config.toml
hidden_act = "swiglu"
moe_layers = [3, 4, 5, 6, 7, 8]
router_score = "sigmoid"
balance_bias = true
max_grad_norm = 0.5
Below are experts of layer 6 (counted from 0) of a mixture-of-experts language model. Rows are named router (the router's row for the expert), gate (a neuron's input weights, with its number), up (a neuron's input weights, with its number) and show model dimensions 0-127. Each number is 500 + 40 x the weight over its row's rms, rounded and kept within 0 to 999. Numbers have three digits each.
After each expert's rows: a language model's description of what the expert responds to. This comes from a sample of Wikipedia text that the model never trained on.

# expert 27
router:439502526471509519618502537508523480490538478462426509539480497511557510451537546521490528546519459504491512500565487454454547380514445426535543489500596474486489599531404496463527513499594481493489596456523507486490508517496520438433509432538520446465485460566511516536514471554485516509528437555508476530505430458532509474467495494563490452475464448500477512499489431472486564500468
gate0:485431468463498506505514482471483516500599463507415510536507526544415432530523447511462470551508516527408546494551507495455486521463533552450441519446489538478484483495438516460525509443524499507540447405484474564527501461491514433515548490448525459534492482527473562547470521501501454519557504521533582405461412442549493509484457473495464437446495525536475563505486475459465473554437
up0:492510518468527463408458457496465478451465493521494495517518456458504517484502504575479485588440530533490481506519500498477490461575479465570444418477492487468477477559485521524490609506447580474409428396503498424482456563584518495565574461509417476524451443434468447456522458456514485483495570490390473424419542531439493457545508552485528539477502581422564528494499422518519499545518
gate1:443486533493505470528488471522536499529526535464548530485442503492551487464559554589513473510534533463498481532556444479481470550443511480518529424497474466489473522522476462544439434516566551456568551492529492506499510551539497476492531462431462383491484499515504513498530526471537538512506517524589493568493567463528529518460502525461561556543493490492482513518508499539524567511498
up1:545596576525487449577439565496535484510508498464493526471483450466516517480526514510476527503414467498525537477414452481549453491478492551471450553505512547543463439481518536476523516553468476577531499478449556471487499475466510455480510503500501562454487488496490488500398508479517528417510479475492464522496511480534428506543494432521543480520479504520545470463483568488522523483556
gate2:526507470429522517515515493480485479432494548510499502475482473565505497489514484522448552576511445519546504464519571560438501491486486455485439547500502548430509473484448412522440483427536481547521448429511455464463560550494484463481461447568479499445474555492536553497526471453509551489551515480479475474546470403389522485520558509625448478532541444581504512457537479546484554482519
up2:560505403475435529504511512471511510494541560526458521505495516518521483419508508492507507488598496488489490486508537488531503515469519437427481530470513514442510452468441507519482557543522476494517443445509483473443473543462484502540520438530527476500436566511526513439506516458520458510502509460466537479553509473444493490481489609561455516502487431545488411498513494552491570553462
gate3:474489493594521513548494506485508504559457529519455484572463512569593548517529505534528496497469496553484474492485508481518652515481493492520508580485447483538541462516533509531491523507508526438492521511554505546504520502562520513570515494512509506480514464515429572526506511539434497511552499521551421445514467580485553523491499479462508379540453492470474509545516566481506511465480
up3:464458494516500453538519549511527471494510501549465449605464494515493463513479492473447510489489495503548398532526526467538569518449466476507511524447477461493557436562511552440523539518460460483474481513494503536455456475535465511475537512528437406558508429468578476504512512522511529565524514512537469467549496603438480536488473443457537449581472482506399429606463535450413509502492
gate4:449530527528462511565561442543537477447496495553492523526536497505560489481463501507478463499505430552503455458502402473479565514438545476478552481546566510506441449558547528459454477526537497493514465521508513503536525571510541457467484498464456566512457389524535479543428473516430507488456490557393500426563446445525514434436509485508484494491500467416485479524496472487434559509522
up4:458522489490475478507526451529538554423524468519496515492497514475570511559476563517431505504529532473511490498508484494481529535445527506515460560534505473504442494511500548437483471517522491503510489493412393467494536542463569464463487504520492562536508375533512535479437535497498508482458461536452580473506493434513544507498503520503481493425487433455499463609408489452493551493507
gate5:504581492450455521409471380440500505543448486513503544438520416550527564534491526433463468526466528520509492494510529532610486485520493463473464472457499479500590568496524527526468448457528583414563516540478509451502485464477483555461551460484533468541612512462492538512500506546513478522527446569481516467514515529438533505485493454561530519478510512489451497465550476467461473505558
up5:434455495503450513642457519493454483535547479497520501552486553498434502515505479550483494517500481512509534464493515558471494538515514504448585498426437508523439441535437496602529523469552438514490527460560443461515549557507433479479509566486434531478438514483426539520458510541535482511552509517536504464515528498507532442510508505477534481463538479528552546493515486512566524556493
Description: Prepositions before dates/places. Prepositions such as in, on, of, during, from, between that introduce dates, events or places in biographies and sports histories, e.g. on August 5.

# expert 16
router:467461496479511474579524546562538507534530528460414509572535494496563541511521549519484466557464455534453482462590541532455493372474484452494528480502599510511508539563493487458545478482642506419486520492495524473507563492494553466442443491506495459475454501520495487544511491550444496512507426647480439547481411534487523420469493479508500506502479473494522528489485458497521532470465
gate0:515492439515486636497444460494554499536559490486485494470528461522551484490531447582511509485534451597482558498514473444565465462485496476479500439491544511501443516495451508499511527508505543502494441528451524480512479475440546463506472483486558563494523483465535505434442542548457475487518511461499520470460460477476555492475515508491552477457466441502535472566450453508481516466382
up0:573480546506520478497512451495420452469480460494442438571512500455529543522481538484460457554506485508514438501430569569495492478518445525432449492500557518464497499546525479470523572611439513504457436488462521463456458537553506501505558521535379496479533489520402491531506532511475476518452518469455541491479473524471444504519447457538441453448522518505582532468441451507474526508401
gate1:443432475523514489511556470473522472600464488455460496511475470474547437550563503480429493475536414433524491483533431510497427536491464477495574510499514498459427498444529461505552496565495505498526535494489490477505510493478490498447515501460488576496531516429516577540451500434493494530488499516547485546496509486495454519546495513497459513491520526446527588544580428508480501548538
up1:472547514456526429516447537511522480566511444532513511445488557476513563484515509446429528474532526493514488521493575473492508530515479517522577494523440484520374458463434505568515552434534558544617526503518396461468560532536460502503441505515483476421472502513492502479502435541455480512469493492522508534478528429544396504496540486496497495532460455489531504521511527562547469471494
gate2:445487471549529549499400558494452524433570528507512453460512438494539479479516507449495507522548502546469521540548459454462517472525496494525455472503530482528498450593409440509487476433488513535579483506493537517475506518515473555408521458513408439450506508497538502473468531543565618496544449490509416486531492443483537516517435484509497509477563573499497441488515523490518440479521
up2:501539461502519556466511540540493523408550494619487481478485485574587535517436543482517504472533521461409487447582459426470552479532442462516502495415555513505503531506482520491516478549490478528505473495517430523478535517502552502507470481493443488442495544550502562443466575514525451523513510532561530491534488517567517474453481545485510465608566408449474432458513551516527508471504
gate3:509474493561487506584483548494460508533590491463477540424472501497524537499489443504448562546485501560537533522580507510432477568507478494474480492461447530581498442514523496419472473494527491458463450564390476514511521465465456453548603515470510533474519544445495540483447526497518513484539479544515450476568499456456566547497530484477572580494466515497562531451468486403477510576504
up3:496445528505449496516485537569460452475546469461505521491486435525521493473573488556453493557494492558501488503512524490505457522492427464503501449457522617525436444556524480473526519456503543476498561477431484499509537458501505518515513458465483458490560530452559466438448596556482565548529496493476416472563471531482548533500511543448609563488467428475533487527461446436438501510499
gate4:511504484468546513559558489548533530422459470528482496509540519542490445457498567469479441497445486520465502486455469544480503525450500527379531483542546536503449516604512497435518548459565489471458481512498478476477478490453436541457447486474509450500459528554504499539549497495434529468516520545487466454463543507473528555535546523513459476540550477413519501451532576550546448498537
up4:512495442487548460453447539496421533424557554589488431509532522526439473491588508530530515500544502554488461553473526428472454497488518467531422509455445487484528535430527499538444424479407574594532504470530475512494474513526510507439465447517492517556439446492520451493489521482611502430515494462501499540587501463509539518514523452455488513451461539573465482536505499482432497558518
gate5:433519558470427587540478473444524468489488451485483503526488527505477506437492554498500469527539540481463557510536485536549479391500588568517608467460480449505502493529497550531442446465586512413447542491468526414479554499525496532443531524464499523489488489547472520509537520518455513525493526499480480478489456458499542538518453493517478419466388546469504521499501473483535494538534
up5:478491452532424439471445502523466578566506474508470490493501464501480540535509479489475497451485454445539486491573441451512576550481554518439523428451413510503490565500523495446482434429501496517531558452593515569533514512418516451514529482524464497473549410497501493520468448584539506457524486544498539476426509495449513477482463495526549584462460483549475523490539504532493488494487
Description: Noun endings and nouns. Final pieces of common nouns, often abstract or technical, before of, commas or periods: -ing, -ation, -ity, -ment, plural s, development, research, power.

# expert 3
router:497454556454462463637498503513477474511517532473436539531530502492481504466504598525493521488472455515508497436511487522478538424480477412441542487512622498497454575573449571484512522502573457490477544478505472514509470494484512478384503428494469489454458509510492552525499504563506514520533438646470473598464487467528498409438491485523492539458496539511515512519519451465487526510493
gate0:434497518496513475437466478529489446517458503449487449551520494542480422544438542499479468441526415492543517541469462520450529506520509455527504475533488457453500556521497524513427487472495575440379480471541482500527479524486492455497469540438528531492505503452434543502442550527482440537462476531478555511473512496602467392412512490529470452486441522492479552536359476515484513484500
up0:592515530516488449484479422459496424549476482491483442482530443558507482571475580538513552522527481458528482501409482470517477492502459441504527461482516506466447449535535580550492465484408516528457511440538473457456500501612454507530529560490510474485445479453420549536504531563515438529568487523423534539442561499548470418417535452529449520446486531526533531444527544465486483488529
gate1:512479509496503478564515524577554453598480508483503585432458452451453513536542491516425509504489493494514589497466543470480513447455486608478431502564468542487514531529511451515498502528517429501544507503521516458495497524568545506450522525464509433489438540514483509508465514442445491610441458530521474498451534520493470538496477552523526502527429471455541561443498534465530533508520
up1:456579522512496466549497498468500506443484516500506522503518552453483528369538479546465496462475504502516525526512470429517496552482395523443516449550487483502503540495471608500560520527526553476526508471506482459468473525452515529451522549498515491463515562522484492481523529454503504445474551438515490463521497458554490553521499491545483467539537448510524458473460517465522567547505
gate2:506510463495542492554500499494553533421483504527527472451496499448496469492550534515452499523465453508537481504476534516477515504520433532519544451489517522443520509569519420461452417511488510541471471484435452470544527448518510503460537495526502472569556475453551519495534532515476519579455478563495498527507471546498505553521500538493489517457451544520545405476467500495454493391542
up2:514484450488514589495528428462611514459539470544533470507516577468490540413502476459533484478479512463499399478561496520515496535530498488514452487505472511504528566496540462590519494485514490492503494444508540511522470548472521461539492513458486457511479490540434487431462487492536461489521506519510523451492565504520518454549478426498490520486531473509478435528484494547484501577573
gate3:509452570514520501516482490507485456557495476535472499561502524496548479508556556573529574511480477529467449476501546516481548496500415508515491544533514456525489444520539518535563499508575534505458498498503543491460488559492557479525476431544493549515502559457479578484512585479455483503481449514482358501473455534491483460490477524517570486478499488602518497487573517538495473441536
up3:536444533494578447557528524466522448459468385509511514489523452473575462465511524548518592502458517460506419496442471403564467557455426470494476465587545513503543505489471543485471518566451546463513499565516523466580453506504487473543508488493533542563556603491501483494468513430539527544430542496471433515500506496483470501473470533508439505534504452608488469508435513519440460401485
gate4:562494503528486467521543449496563478508437532450507469528487486527507355493466602491486535443578468470473523471569506587575490486444489514495508503526524520529457496532478492533382400467499488549472420498518496507494508478483536478572515435548563481483492525509530447490477515536462534487421416534436526475525518485473570519463458500503449428523473529536528474495473506491536545509449
up4:500542473535568463500551487518533573549482499553435529552608487511531564561505478538453524459480503539465526492486409450497453532501521520520479511485484523491465540472525482485488515552481466472589527571576488450532527531482536536470479556552493497496483457527438509425517449483461463510578514534467592474530495481485459518551559502506548503535535456407487506524460444531468506507532
gate5:529537490460514477463492450550539523520569486427502449485516544479500429526523487592417492514523466492462485524488517608517464461478493466455520486551529482575529508532503628529505518512529565400484516550480496491435512427513419486441540513500432458445532505524467477554511597526517620532545542546499503539550501523459480474508523441537536496546479425553487493481500550498474422579489
up5:441469481457514482494410521496406520455461441499464519508550475511461507442508445492452476507504447396517510493539505421524445472521493585503560473504486499525491544586440508519530543470565438537524513461552425449559558551432482468492479576480516492536472433488468479469451442548515491532502489527558519509480607492457447450454456579514508507533440531506531561523502487503447553496488
Description: Table cells and car. Table cell separators and semicolons in score tables, lists and coordinates, plus === heading ends and the word-start car (carbon, cargo, Carlos).

# expert 51
router:469520537543505525601477484539512460467502462449456469566556500518501550457517532511482473505526440481484465443523507516454540452490469461512547530501589486547496569526478525484540472503561479461500594487466535483481513507466570474388539387526465528480490468509451484558474492500457492522540453620491484562465440449548507412466492512576493499479485488556493568490486426510487540519459
gate0:575479518496537471463489502445507547472551479452506481568497505565534469480472480491495509506523445523498562507524523472463551556463534484424475512517481547508532471535462452529551462463478583510445472474532526503544502470502566490491496429488533447511425503450473555487469495465461459483446496515475626561449465546557466502483470571516485524448520553453540526518504449418443603526429
up0:482460533493553456530512472454485528509492534419470505517535487427512511568538519545446448614498466548471491565508502505540523535501417507490498555485492575428523539513510545451523499465496550496492484454494514441509514447536495502495476496500439464536472450518464463516503441463464558574541514568487531539477523459424498454440546561483479419509495504546472475475538468520405409552535
gate1:530501483534506439526520441491446474552491449526503509548519472514510507590546493528399509522486458475502491493514545493448489447448549416526525492537485514484459534475561390548499521570533483403514503518505383508439459532551571476465543513489539458528511487478457487440469475513497482519447491521561483514523503552531520495427475463479569526530446479507500501501554494475451478550419
up1:522537425500468493530470508535468418456441520483479493499497492548461536462558511531456497470536497534523554563529504506540476440459441545480475442538507500500489475434442586473486453485490513471519507476511475540533520472535454501442496485491445466517564532519536445578488543470483565537528549507485498414482555457503443499560529435554547448569480473543514516465467539488576465466570
gate2:495524534501512396474459519506535538509444470513516472472473429444584508506495529527435540547429432528493527456530517544517548485549444506567515505529547595516523525546519532494479441476519487508566405496492521431498587482515533494481513496527512452499511498428454485483527562491464523420472499498494479529516588463529624536483579465524471504452548479450420435474498460523467528476511
up2:490551448522581558483491483524580539435536493477485539448423546537522499488534490440415493469531554456491448492536557475526570506512495465560499563454521554563546554481521515525459446473454512452529483457471464514470486601513505521539537467486478452428562474536516462486398450528531431508521504520521466480465494472445535560527549494491473494506447431541572483435469554459517479513504
gate3:524519384544526460599539527514458568548511554499449521498452466527513452555400473549525514481474517504412472474599496554538517545483486498473504520441520455493475474506542472465433552513594446449503476500482479475532511438495511497528498436534512486456506504481494489459478474497459449468471496517456551443510504541586480479438494448463466540498479439489488568526574520455467487428401
up3:522511472502577454519470507510470479484498521497529521555485444458521473503525467446508475565552422520457448486523548487505524506454529433502537464447472476550528432470507484529553539473547456486472498548455417471471574486546465513585541506496503496546587521499544475517489508502449511470500508501522529445463534511498547506481460514517545494586538433581532566552504490494470450415510
gate4:460560505524457546526541485550551471484519527459476522527525468434507473528535475500424541450479466580515537527486431547488565498494498462458526476579490519509545499525476600539479463542602576524494568504446474491542419586536488470491487438442480496480591480444525447512408536478524495557485480468526464515523522423479520487496503516486483526485479459524440500543495497458471465509484
up4:540507495489544527448517489559476458475456539513508542504589543492556560462508542459454496550497528510440504537532467503522494512483490547570476423578533464510502515509507534573503487527468535518475546495459519531454469544554564542545515441551573537515560493466523479509548460507532531516497466468494485474428460427512546486532485496515496453521514552497433517509469482500568498512538
gate5:518505561527472473458570472422514440514532496530481457475518519526515521448444458541518486455472529419520531496463471511515541449464522448579471479504541449564512531502516558482510507492452516461478478544503523479544496476439523506421630503467570504524586476540578521456481508489432472555521487520529483460517446486520551546542461456429431495413497509554460523522554522486507510498516
up5:538474488487438509532464489493438504535494444498434571492479491544460477580504586463470453510489457505495431529537545466540483495446550517436517486518451477437511539484508467527451568432509454546548565460524455529457509529467447507519489526457502502495511549451395564497473512566574516495547542566456461447483532515483517559505567551530534512494583480506588545402507505550468466476494
Description: Separators after names. Table pipes right after a person's name or result in sports records, plus dashes, commas, parentheses and colons after names in lists.

# expert 63
router:475498505544472464619520513505494542500556536466464537516512498475559568416580565482435525523498459500488471482500509483418498431506485504534576504443608562507497602575490563463499480481578447423512564444505537503459532565488533374466519442510496442458517415501520570521506502530510516517482455570502470524469472468462509446459494560562479505503468401516498463517495437497474501482510
gate0:565469499565542414480540493509503477489570471496527492526466516471460408461502507520494546503551542483606460535456523566477498513510535481457524496478449529496514541484502482412493507524462467465373481503529404505520448529489502460530451475438539434486485462473401444484490463448472477463472535501504550497488501451499461498520455559500454471478527538486497516465476385536473483478512
up0:591489484508507499460504467523471506531505482512533496545495487511588496560490463504484463427511454506444467437464484513496524548533556478485395472464506503470556503549518554431486508503481482467530527521482554490480426520598488569458545509525406473518422462560549535527390495482467488496526447513506512457525460536512498496463590554492611595553424471482494423505463470551495477481478
gate1:492532481599461471532490492508531525516463503498510466496520481485525485472531464503570479503515530511475450532529527488508501506459488526583430518489504531495500596574480448508502491475493469514522546421483554496532506503584529434440522481474504475519486475382524511496494555536427472455509440507488547463550553512451563476456491478505486532407458452484476536504504465505432524460500
up1:455495478468521525522508528484584449541480498429505571532462453504438536529484475470524474498471521494498551441528388501516415542447445548547519472493532498532486533497483443523460492584545451459581508475531497545505522439471453532536407546415507519476505531534496520488471434402476442521510519493529466462526529481494566503532504448488572551575497502500443518542483477538582493465499
gate2:530620494481469483474530512463552461435473445504496525502460540474510565424460452477378523489472516484500545486440549501428482512485457505484473530493502608447400493525543476510520520524452522451462537502551506410530481533442525463492530526529488491561529541522501575530539442448429517426509453485400577498486578486445586544535455427529457501438497505532514475504437541554532568483474
up2:533462440555420511512455544447463530514540525487479488490607402480458526409509543520523480566505509484541484466509604432488533516526490472552528511564514567499496486508535532495514434504499542455526501437595534522465435558514500541483547477511482439470526486589542544451461500505468490538472500440553524506490596502543507498466488474456505525459511517488482451456519569509483508588444
gate3:493461473522524463531493482553449444560545487494507541511437503483473527462554588485530555523525558591495560478541493525552510507466458467470529485498447522435497489480526458526524593470542526501527499501519506520529480518494518474536554514572525510509497441521514469549468457573449463422531536495592544521473508513558488483486502417460478506468515426468607558544562532468464469483478
up3:492464461472496500522514502571425481526482525475500506474560481467474437463512448519500495530516533504506489526498513527499491512428454516511458554458503534472478501438482512505487558527503558470521429543520448525449525496481512462477603478550595470503525494599532496506548521474541540461610532454516555467468495504456480482426518514532486519588464440439596506522525547547424522524416
gate4:524522516489438512521494546581565446529529497572564523499462516514536418476528449571518498535488504528530464470485510488507512454464574415479475509524487511459489538513440526564561524497545454535489514409433495515522500502504565510596537612548528490486533505549514534560534492501501550447528476555477546506560463536584525508484550499477464435554475518457489439483490477522504494497523
up4:480554547492565552494499482413484550470440570468446468535566519538492578499505580465475427470494518507500523505454513494497480478466460546419516477492536465531504510502518498516467535555508529447511509536546548449454486487544431500416442439475455538569447459508513468470439481494497463506519540550516519471436507493436509492603443505517512509481498512578530576475508567453547584503468
gate5:456497465521452467477531546483467470513529536472453556513421449433549549580594488523514538524492493437454459540439522463537522437533461507502491550541588462518585497469490505539504554419513449462533551486481522504539514494532480545452513421472533462537492535519501485519478442545515534452537543472502565482510423442546502525507520490457472510516456440498426492479524525565417473518519
up5:495504583409542520515435538563494500547463463512497425447468489458501473444425469504521461519511514555526549494527483486499419445477550485515448413510492526489479476514513564455473580573512508560475556463486496490487534525521536530589521481538463548519514499492446554520489517525486416565456504522487519573444580543523520547532505543488485532468509480496539504611434558528482461478487
Description: Bo pieces and verb-prepositions. Bo/bo starts (body, Bobcats, Bolaños), prepositions like of, in, from after verbs or member, and verbs such as form, host, join.

# expert 35
router:500453515513516452668485446528504515470535499460453528476597522499524507474517513537462530497491471490436529527554506493509507388470465487502540488496560540503507562571451539463506449498595456509469581472499520466508495499463548376463494468517509452436488490544479530508471487543476460515549423623477462565443475465533523460472518478535488529496494487519472490518532476495478554503484
gate0:483454543516572438503465507456545500540597479486498487496498510439437541475534421438412533575547540473498493537485529430465471540562524501545492538456480555479497480526456567457519474456523576480482509413473579529441520439440542491482565511491471479529561443503514566503534524511491444530557508519520510524542474518511471500481502453458512466497430485506587546496457459481522464497410
up0:493452523477481422487458453474427474521483529513447527559525466534542467491460523580487502517445470497493443468508479507499499520517488485526474459517529515511486488462536539497490508506460446545517473516524408385554419516506466473452519484456489484506421447389481466492472521471514525489454491465531564488458508513493558451501519592600558570554611460481431433528442481532504495527502
gate1:474476499534540515468466458541498512520568463451453509528428505474484471593481433464581500517593476489496509489470516499512475436470519551519503502543496509455521539481503497561497449471521524504473588543473474470510528509612509512477517513482535547519483501555517484556472486387534521572565564485431504455579496510498557513508414468462566496516486509517514506438529538506472491567578
up1:498616482571459506496487494522517517437475456486514615462508511494416521487508572493413481508490477561503507492462514465558471502480463563525437534480480452512495457522505446546516472534496491531504434471545501461503486471535423521552509464497456433452516509486485550557536542516485528458482452495507533469503509474459458538464521480410509487534507450436448513501502549509552520397545
gate2:506579510531529409498485520463477500470501588490525443480513497513549544460562561522403565520523441460515589472489584525433538512493503590567444491476501479434466518472564496478495499451522491463478507481562468440462573443478507541475474508531443472491445507469475564541494535414529490512521449534519516492603504411481452456489567575511478576493543488484488432482513513512506580522492
up2:532523437436529482493473469522475505519522503499464525553501512492533487515503576521482422511553582508506524484523559435540529481452480433506497531490529581479476450506503480481509478530542547466460478474531404551492500464557483485511509457487487515513518416458494549489576502468534474568463481436446572437536543440600449499518491524477387455520448513480533483562507489485496537555544
gate3:469463490537504445482513481471489537468468554518508559490503536535450532588526439483573481522487515464430496426513457521455496524457537442439493514455468506479466461485502425488433543463492443450507454479539526476497475424503619470592492529524472462494547504515467459504588519511386438477503543474541446497482460519486528488506482488482483534403510561527524509484520498484620508521457
up3:451447459521465518428574527496492531530569512517518479497524535479496472532488510503553485569514530433458439466514489515514451564440549453461584525508490450445502537482544522450534518485467467453486468431514497463468558557519545478539480516455448496520522507411578422463515493523533540431534530493531542533400515543442436550513518492429425454544510488533517542497440487376504541491419
gate4:523486526485575432537549483517519503555511499503544493495523452563491489488553464552523502480463464531441495478425542529513554478483552514547583509523482575560529467534515468488468518521556460438560491474557561560482480472514596429511502450528490448476551517529497519533479505468479496512474493485501488419536480561448505533493455438534477498489435553462478482463513507537440428485486
up4:498405479518590423445555494525504512414463489489560521430538527503451490487580460457445550486535542476484525548416548491522532478456562455578563519490534480587443500555568481493480539530536440424512502505487505501467469513554550432546486464543500523494506454536515507502544530495506511454454542502477518521472449474443557505474498467517440489502466555506499526521528533484520492526492
gate5:394591552445522477466555421451480564461474594551517524481518449497502542536442416476558568548481509475510486480486514500557459456567502532497493539549535510528502506556503580482535516440534481449504485507502444493490467537472494530476598513517490503498573546496429498479436518512559574529470511482510494495452444440456467446451452510510507429456561488469504479505507527611543436517445
up5:475461532523462503552439528583478483529459507454514456555542525523479446507454442476442494470513454601473544462509497500541499515501518536457472434424426441494531503462483542543524595478508417474482522458481477501528557545532487536514481572507546497507509505526505557562476513456558381509516506504491489467518537483472462471485520490486491537488449460434543487450565555473480477474438
Description: Prepositions after verbs. Prepositions right after a verb or noun linking to an object: to, by, with, from, against, after, following (disagreed with, loss to).

# expert 12
router:467499515587542496601520524460470531516517448435473506528508506465554533464565564532494524469494458481438543476558513552449510428480426477441567497517575520510489575568378572512545453479512512465470557462499491472482530492465521475344486429491476452478449488514486460526478525531447486506511456589538506564459509454534495461469487427528526537444526453525510485520534480454515519522458
gate0:419443489518580532491504477478531557468546499514552543487472456590523484429488450510546519519476472517485551419430488491496499453516450564486532469481502550566350467522452493459482482451463478574473493468446493464510450471446463515505502467460507525456510500423495505546504549567485532467486501496520435530502418505586443501467431468501553407458479479493419500496527451436506488487510
up0:493483539481508530539485467480433552527562500562521507510545514497576461504527474500569467482503466471461533495442424547466525520422525495502476549502491587473500495460577499513527487569507494487514452450465407497509516522439384554499522463525432518474489448462459489542526525560488504474506473530495484543521552480602524480505487489598486488461490491451559446461524457463454543529464
gate1:524578533566551556479425519529559545547558434512466523496476449447495530503559541541468516499525516475486503420537563522474507408473469501574550508483565473531531511450439521507467495455530456555458550450484392480532492498494498504478504517513519560500539535463475472430456513457545487503513478480491469502521512516500534530526468514459576485525470510496485537460502487457484473449430
up1:489507470498518494529462517557414470509476423488539572455549529552492537452543489522510543535511603491559592572491498512515564446519492450516485480546506461481456516484499502464520505524500530530514464454531510541497522495471576462491503544473499557549511578466564499513466440475466516495531554509533500453563519464561445452500461517442491448500463421504456512509501555468531589522511
gate2:458541438484450456513470511558530542431509476489538526566457561551493518493504539483480530481543478538551517501583601506512511461549480452463597552510502511434493524487531405583510472492522441446532421554519505439524571568518534587490510469481518494571494484438510462636524539505474497473490517511530421519527501461516611474581453473508445476496525493482498467442499453518457477557525
up2:548510574491509541561486461469534479458529519554448464526488555424561524504435494429548502465522458451501502485489463488512495444484495489486486488501482434572502483540536490500474443530543574551527517475511469518529454613486506470511527533578534529478513545542409528446537528469566398531497498499521498535435454486581427484484497501473442478484519467489479497562463495512492555453549
gate3:526462505478510478544470514446436505520479501504444489478497484499464597458484507505559535516535481530472524469528462504511446449565471516567505555440456506528531490483465482495434477532527529446536496478511429462488478473408464456593473490525420475369537486586477451564551486478415411477513466441464523419542449436512468486498504491491543481474460539423496529502531581498516426464471
up3:491516548495505496537446407587470439518541517500430510482551512509482538492574480537531559484522558501537478447510487489548494487431508447467441482447467488520571449469499589529461507482465542417444535548461472477519516499492527438514480484458505477525498495506556472488478507447452509506525580486506494518543546539484513463475534457513443483558467471524522443539504553454451518498414
gate4:576561542385571474602580525481484582518467535496510474554509553506480378537484516586517451505439505510498520499497492447507447506447499488475514576546518495530497431535524461489446467497569479464497460470486546497503470437525483533508467463458497496525454481482485520531483395521524563514514513547429480511554511476521433534479529482504482488595521498525470466501472443441486438519493
up4:456504450420508580482496498481468577452498502451494530497538507530451501502478507496453503527539474494487525432451500480411504501416449578529523556505480479497386476527485493460545564498516531499457474476465403460446471558432554520538615442549549455511518416537499454496493392421518603444510449520509491476481491461483579468503526553543510446522536475435506566577510500472497521569429
gate5:433539570467428545473481502489480500465462499467440468440520498514549557526492468527484507475527494480543479511475439513517404470534542491496588520511479532484521506476479451483521466513534523485520596411537476495449550474444492512450507481512479573475523438512449546479470469499455461512477524560445423523491510408502493471480527471471497498378525551493499533409512502529488597545510
up5:510485512503552465518436536518472476552557486567467504500443478476462523486535507445502461529533470569451543541577518472546522489476451483510500485543441441533489508417544448551506528457498470472467458482503472463496487500579513544561549470505581496533508459437424460516555492535589453519489545508440506487472546604560515499481458554509503511468507451512473478570519542536503463464539
Description: Name-initial capital pieces. Capitalized opening pieces of proper names, often in table cells or lists, such as R in Rangers, Jo, Je, Mar, Ch.

# expert 56
router:501463519557482482639545481493463545512539487447466509555535490503561534474513526529499473485475437533474457441565519531491508389468455416475564496485620543518486518515443578533554489502577491479506572476526576476448487487445553420440510428499475488478507518530489520530491503576468486470553475642506469530463487515529516394470458503535487543489492504501496506493496442508485536507470
gate0:537516502531496401478548517475509516490482548480482516552458502528452472475561572540410521607515477506499473520582512504496446522425481549528550459531524535475480492539452500519464527554506553456498503540480489479466457489529507491493466482458515497460532562439418511437430472509551477495455439468499580531480477471552497423495500548532439437448500511569562489578478493421437472552486
up0:448527521486533453507512480481539500536483448556507528591507437514509519541563537509458465509434501453394496510605501453486486485500459534588492482538552522449528458544531492529456441530452491474411427475486535457517493488506543513501539457498407493513580405432439492500471446455525437520492439519417513509473560492480491479521478540563489487500398550434584482544476485417481457570485
gate1:507477489527504545526521412552497530508512430541561505544562469573492464528540480558469508543574508479511467456534477478522483476472498540512520469576469487571477496516552439516549527594558474432520519497472460485540475547481526519420544514453510533509431459474510465570502528453501558499518444476475455469549508515530485605385420471487522558432494509433535529433517492502500506547493
up1:467567545540455494461557476558462480447459487425542467450543545495510534434575441574505511529450469512557574456570512415582515530522532542485482447494473459478471498470465568486458504562481489411471500506459476465526517489491572525504513524534463527458510479476462466605483468414521515531502501506471476454471507446551436492443502437510471487526547465552506487456484498476563581509475
gate2:523488457493469427521455575495544543516490506454518521528514465493517470475512459444493517527466482497504535467550568505463565467534504513457436575491505513512491537585512453496461495544531446467514486521511454431508460522519480551466466428588460463526523547446494481552549560401592472491445503514488490562549501483452508504505508560534472514497526526496483411511564473541453533502545
up2:531489426514451470496476566427419570434499445532570575523535528411531473437491509433505510482531453416431444471561496526521516530512453462421577531548514458559509527492489525558507493454467476526519493545489475526482493527526520546517474447432474516561492444466536504550501501558568482447439514503532457485544564476524468516475451506467479510533516431524482488494529480488453469519492
gate3:454476560548482520601544566509572420476523482529530478540454575500488463535535508560566569485481554524442496515543539505455539517546489554481497454517524533534522463517518491552513513521527526461480426544570493500569559573549581465633585472518436494428540447493565543490530484494418550508477505480521542469562475513465551483461460437545480497467444482461506510518555538459517493472475
up3:505425541446526517510576500465457490533471525499480526486446483503426505476434500560498392482580550553484432548528479466514481603541407473471557475589520469564512510461525540484536562496451446503427509483527502467504567505495423487514502477512436521489542465421537558549497493539588529536514499485494489485467505550471498516451518435483497505602483465510495472564502523488388487492504
gate4:497538485566585517534491528508566461546492457505423469501532548436490486485535491467595503503522497492492464502497502531501576466412550483507543518459501489547466463531418478470513484523522539485524522417519570483509490532545458473504486469475417485529475467541536441521528528479459508511527452551479564456505544472569490451407538514581480481519406481554480415479442468537540505527504
up4:531470477557577513497501514502525544507436470517452502483540509442490522480525520449476471540546567460461560542464526530516570553460581552546441482465395477509451484469492495573538474472489559486518498433515544500498488559581519523462406515481473464511456446497525541503625450517428522438557498469478574430481557523511562480440462509539499494555481400524515471530479526490524486503571
gate5:491526529458550458523484575506457401520422527467507557515473436431414474486511503527545527531570401431473537528444480553428509439521444476474542460582504491497548508445492532486439496402533539481430471538469454517383511520492496513440591517485451475548518514460513552558506522580541562516529508543477569499545535428461491501423520516557519468496525476506444584488550506455485441460459
up5:496483516527518506474495544464474469422526532524548491593440482522500545473459514498536506535454492565534490443523461490502542510458537481483469539484469461565502461408471481535472501560538490492555540401582526444468446527516458482566562479504503507503482472528460460466534531538524437508439451518487451527487508502425501477500430449552531547528498490501492494508495540591500533495488
Description: Table and score separators. Punctuation separators in tables and sports results, mainly the pipe between cells, plus colons, hyphens and equals signs, as in 2-1.